config = dict(
    n_layer=9,
    d_model=448,
    n_experts=96,
    experts_per_token=8,
    d_expert=48,
    d_shared_expert=0,
    activation='geglu',
    moe_layers=[3, 4, 5, 6, 7, 8],
    router_score='sigmoid',
    normalize_top_k=False,
    routed_scale=0.25,
    balance_loss=0.000421,
    balance_bias=True,
    init_std_router=0.0228,
    lr_router=0.000514,
    n_head=10,
    n_kv_head=10,
    head_dim=64,
    vocab_size=32000,
    norm='rmsnorm',
    norm_place='pre',
    norm_eps=1e-05,
    positions='rope',
    rope_base=500000.0,
    rope_fraction=0.5,
    qk_norm=False,
    attn_scale=0.125,
    tie_embeddings=True,
    parallel_block=False,
    init='uniform',
    init_std_qkv=0.0342,
    init_std_o=0.0,
    init_std_up=0.0342,
    init_std_down=0.0,
    optimizer='muon_variant',
    lr=0.00692,
    lr_mult_o=1.5,
    beta1=0.93,
    lr_head=0.00383,
    grad_clip=1.0,
    warmup_steps=200,
    schedule='wsd',
    decay_fraction=0.887,
    decay_shape='sqrt',
    final_lr_fraction=0.05,
    batch_tokens=131072,
    seq_len=1024,
    doc_mask=True,
    train_tokens=522700000,
    steps=3988,
    dataset='wikipedia_en',
)
Below are experts of layer 4 (counted from 0) of a mixture-of-experts language model. Rows are named router (the router's row for the expert) and show model dimensions 392-447. Each number is 500 + 25 x the weight over its row's rms, rounded and kept within 0 to 999. Numbers have three digits each.
After each expert's rows: a language model's description of what the expert responds to. This comes from a sample of Wikipedia text that the model never trained on.

# expert 43
router:488502467539460520518446534509478507496503462455547503529501521557521511512519504508480507527546519472515546511455493491491505461500529575480505516499490498520476434522
What it handles: Music words such as album, song, band, number, Year and Producer in discographies, chart positions and track tables.

# expert 21
router:514448474487513534494444525498509515474494491518502504538525453528536496536524525528522513496523534494493469482502530498488487497523476540478473519517499502437514456512
What it handles: Mid-word and word-final pieces such as -ly, -ry, -ity, -ing, -ed inside longer words, plus the W of coordinates.

# expert 33
router:480435492477468503467511535518506500514461503513516502524485474509498470543467549511468468467513496492496485469480541510527456529479488485517451513535503492495466469478
What it handles: Latin binomial endings and family names in species articles, such as -idae, -ensis, -us, "in the family", plus country names.

# expert 27
router:527505501535534543475501501512486544496476515475488489519501506528522516519474543526452517485549473570522442514485486510538525540529501524501483472512438534522503519494
What it handles: First names and surname fragments, often foreign, in sports lists and tables, such as Daniel, Michael, -liev, -ini, plus table pipes.

# expert 0
router:536462492495441522458505498478458536494442540487503483529500524473501479500476514522487546487515495474502517502503510492493464526463491557480462496480470527473471463520
What it handles: Function words after a verb or noun opening a complement, chiefly of, a, is, was, for, as, as in "Site of", "is a".

# expert 2
router:478472476519519547511519563510511543517499487476514497564537514508486479496472529470510511496514493474540511485452517494481489514512482532505495481488490494508504486527
What it handles: Prepositions and comparatives in census-style statistics and table pipes, such as average of, living alone, killed by, than.

# expert 23
router:486463506470476572483465510503488508534469513491493526501497486448521502530488493529491468509482505478510531474496491500508515485494535557490489518535485494503502505539
What it handles: List dashes, colons and field labels in infoboxes, such as Coordinates, Body style, Class, Location, plus km and years.

# expert 22
router:518441525573462519473481492487508527470498475460511519532507510518482512499537524487501527460510480491502499473472476519517535531479520486492503475509438514480459490465
What it handles: Inner syllables of personal and place names, like Bar-bu, MacCar-th-y, Peng-olo-dh, plus pipe cells in tables of titles and candidates.

# expert 61
router:513493498512533566479481487518529499515508510486491480509516518546512547524484497559502485527501492477529470468487484563466486512494470518532503457490464484470497529505
What it handles: Month names and year-range endings in biographies, such as "July 19", "(1836–1908)", "2004–2006", often near born/died details.

# expert 8
router:504446491523521507491514547493497469506499488527502495489486488528524481529507510467440534466524509512478513468491496485502519482496505523450456492562472493476504469515
What it handles: Colons after infobox field names and those names themselves, such as Conference:, Species:, Coordinates:, plus place names and table pipes.

# expert 57
router:446460490490488503495468471494458523560509484547506487502507508516525477492512516516495495507525484567511502503490487518499490522495483523516512510548457506507509472526
What it handles: Degree and school words like bachelor's, master's, University, School, College, plus "the", "his", "of" in education biographies.

# expert 4
router:488486518498501492495453532480459529506483513478529508521556438553563475542506493525503493493470510490543516491489511522489509472508474496515502541463515521475522452498
What it handles: Short word pieces inside longer words, such as i, il, in, ed, plus list bullets and LaTeX tokens: dis-il-lusioned, super-i-or, \end.

# expert 51
router:475511486531525508449517502497455474482483436522501509521516472550520457503507535520469464477501500510503529497551483515520526494450485532492513461467496506500469487494
What it handles: Markdown table separator rows and cell pipes in album, discography and filmography tables, plus "chronology" headers, months, was/is.

# expert 9
router:517488508518489555483479535528473496533495472522506502501489499471526461572497491511476517512493516504507483481457487479509505496471511539500474525517420503503465465492
What it handles: Line-start dashes and infobox field labels with their colons, such as Coordinates, Genus, Website, Elevation, plus table cells and "=" headings.

# expert 36
router:476472507472462549504512513507469533495530484512590503508521509508506507501483457542501497489537489533540501468473488547436469520510443541475513465513505502506476512549
What it handles: Nouns and verbs of publishing and critical reception, e.g. series, film, said, stating, consensus, interview, in reviews and quotations.

# expert 47
router:520455515501523543445517550544485523475515492451528452530522471519514460535508485483511503434517514493541506471477514532493457520496458488474452525488460540535503526514
What it handles: Verbs like were in census sentences such as there were 188 people, opening quotes, See also, and name pieces in lists.

# expert 54
router:482497497498474490493489517488478489498527493495495470504563482481539475517515476524495485524530473546475513472492522525467495500501492501478487476537471472477459493507
What it handles: Adjectives and classifier nouns for culture, society and language, e.g. social, such, traditional, Language in Best Foreign Language Film, Heritage.

# expert 44
router:495496536486468488484520502487509518486494508486479455523529521562515480532514487484529498465534492515511474511475544525491448509490442559531502502497461552481493489520
What it handles: Periods ending sentences and abbreviations such as i.e., I. M. Pei, Rev., plus time words like year, month, ago.

# expert 15
router:500465530513483480452460510493447476499537480493464490467488506497527492530511545500524483509517458518516496497497507496500511471460532499511554493526497478470464473517
What it handles: Words and symbols joining two items or ranges, such as and, or, slash, en dash, ampersand, vs, "et al".

# expert 63
router:492505487519454512479484521528499501506533504526500507508485508517524494542502501503467555467494519496511490466478495510489500471456502519485510515554434486525467488485
What it handles: Colons after infobox labels like Number built, Branch, Disbanded, plus section "==" markers, line-start dashes, and include/including.

# expert 16
router:514491479535528511487499500542473489512495446470484495490508503518550480538468503492515539478521524536527485488495517534510478529504494524500525509500502521491465494551
What it handles: Pipe separators between cells in sports and election tables, plus semicolons in stat lists like "0; 1;" and some nouns like battle, loss.

# expert 12
router:551498495549510503474479521556490536474482465433489550492514473496520487554514539522439460439538504510511479461478491513458526495474445515502499498488473535527468522512
What it handles: Football terms and name pieces in sports articles and tables, such as League, Cup, Football, club-name fragments, score entries.

# expert 10
router:506463534533466519473465479475477478524493472470529467509518480538550494550536486532498464489472493525543511454512511559471536515476444497535498505498484541461513515538
What it handles: Capital letters and first pieces of capitalized or hyphen-split words, often names in tables or titles: C-helm-sford, E-re-min, S-top.

# expert 26
router:448507492539453506527454500510498514455458466478479499538536481553490501558496503529478445470487467513553497477494510484494501483527471530488515497485491523535498511476
What it handles: Opening parentheses after team or player names in sports tables and lists, such as (loan), (P), (H), (footballer, born...).

# expert 5
router:542499572502450501452486549525495488502488481493523496482529503527488511577521500517468498491524497530514492467522528557470462510457488504528452478477473506502501518485
What it handles: Suffix or final word pieces that complete a word or name, such as -ing, -ation, -ward, -up in Coupland, Howard, Coming.

# expert 58
router:485486503525464529502495517489471493516478477426493490558497507495499493500526505525469526471544505475513548491483513519509507465495467513520477511481488505536488508534
What it handles: Nouns about seasons, elections, records and figures in sports, election and census text, such as season, votes, million, Championship.

# expert 46
router:473454475507476502497464510503481504496506493559460501481534477582512467493465522531463519520496505535501487512500538543448473516507462505517500490532454494492494457516
What it handles: Words in biographical openings describing occupation and origin: politician, footballer, professor, and "from" before the home place.

# expert 39
router:493520514497521522478508514524495497502493477491552466507495488499505503535535514487459505502541535546537472480464510499532536536516487502534536493530445522490474500492
What it handles: Periods after initials like L.L., digits inside decimals and table figures, name pieces like Jon, Keith, and the word "such".

# expert 28
router:484473499526527499463499477505487509524471491536469513517512475489528482531513471496519463464483491547521502504481499520463529503468478505494487489530496488458485465545
What it handles: Hyphens and pieces in compound words such as call-and-response, look-alike, hand-to-hand, post-translational, and list dashes after line breaks.

# expert 38
router:481497510519491523449455525500491496500491528474514513535495531560505520552487503547469524517560491488473512494491525496444488577459493480545517525481487519453494518499
What it handles: Apostrophes in possessives like Men's and World's, plus nouns in names such as Mount, Museum, Airport, River.

# expert 19
router:470460544496509489499497503497518465475454475482506479509490465520521510510510543522473467439533473496495501502499501505492528496503523508517510505478456514517519478470
What it handles: Opening parentheses and table pipes after names or terms, such as "Jonas Vingegaard (DEN)" or "Liver (CYP2C", plus some linking verbs and quote marks.

# expert 40
router:512483551534523511540518504502504522474518526540510513500486501526509483466543500509531492515536506524540498504483518535477496506522497516544507504479492488498477524503
What it handles: Subject pronouns, auxiliaries and function words starting a clause, such as she, he, it, has, had, that, although, still.

# expert 20
router:507494525496506513526461479494471464474517456461485534460495489501519521495500554537496485540516468504520528487532513488497497530514533500467483513515465496493440546504
What it handles: Digits, capital letters and title words in media, game and TV titles, such as Trek-N-ation, Star Trek:, Xbox 360 game.

# expert 1
router:493453506479496483457466507536499532510511498494504482489523503508561504500513531496511481471498466458512468462517507528507488488504510549512499523520507497498469456526
What it handles: The word "the" or "in" after prepositions, plus list-item dashes and colons in infobox fields, as in "Location in the United States".

# expert 11
router:466481497490503514466515496496502509502509499519490484522513485509488503526472502542527525504521518506535500514502530510493488488498467547469463502523501529487496513540
What it handles: Quantifiers and content verbs or adjectives after a verb or conjunction in narrative prose, such as many, other, received mixed, formed, faced.

# expert 53
router:509478483548510533489498495491486481495505486471490447514507519497516476487480514481483504455517520507495500493478504513495511475461456492483478457521464515509442510436
What it handles: Leading pipes that start table rows, as in Total votes and Runways tables, plus section markers, LaTeX braces and infobox semicolons.

# expert 7
router:465518519482470518493478529523446470525501515489524503492516465519502494496488503502444514500531485474512473467461531550506467473478477521474485500494487473463485478515
What it handles: Country, state and institution names after "of", "in" or "the", such as States, France, Canada, Ireland, Royal.

# expert 49
router:433525512525536503473495531483473507533496484485529495482494506504486508499485503508500479479487470484520549525473486529517486507506518513487474473492502475483445529525
What it handles: Modals, numbers and superlatives in company or demographic prose, such as can, could, best, largest, "from 45 to 64".

# expert 24
router:482497520509496510488485531475465466485508483497556494496517450525506535552510474516533452476499478532528536500506543554484508483487465484517501494509519530476528507525
What it handles: Apostrophes in contractions and possessives within quoted speech or plot summaries (We've, Tad's), plus words like heart, love, you, good.

# expert 48
router:508451480538461542473452529488465475520528486439488498508509499500542506486478466512463484450512474492557491463478498543502483485463501529531501517522518544531472512510
What it handles: Newlines before section headings or table rows, heading marks ==, and final letters completing words like blow-n, Draw-n, won-t.

# expert 45
router:500476481504516506465488506492485547472495503510518510553519483560525499494517474500506459477483529497498501495472512550477509565495504487485518543521488506499494514522
What it handles: Commas ending clauses before and, which, but, including, plus opening quotes and sentence-initial "There are".

# expert 56
router:449508499512485505483526491484504492476484506446485521479541487557520505511500484500507518504473482490576485483484521502453529540520433522470486506498523499486521481509
What it handles: Subordinating words and prepositions that open clauses, such as so that, which, after, during, how, mostly in narrative prose.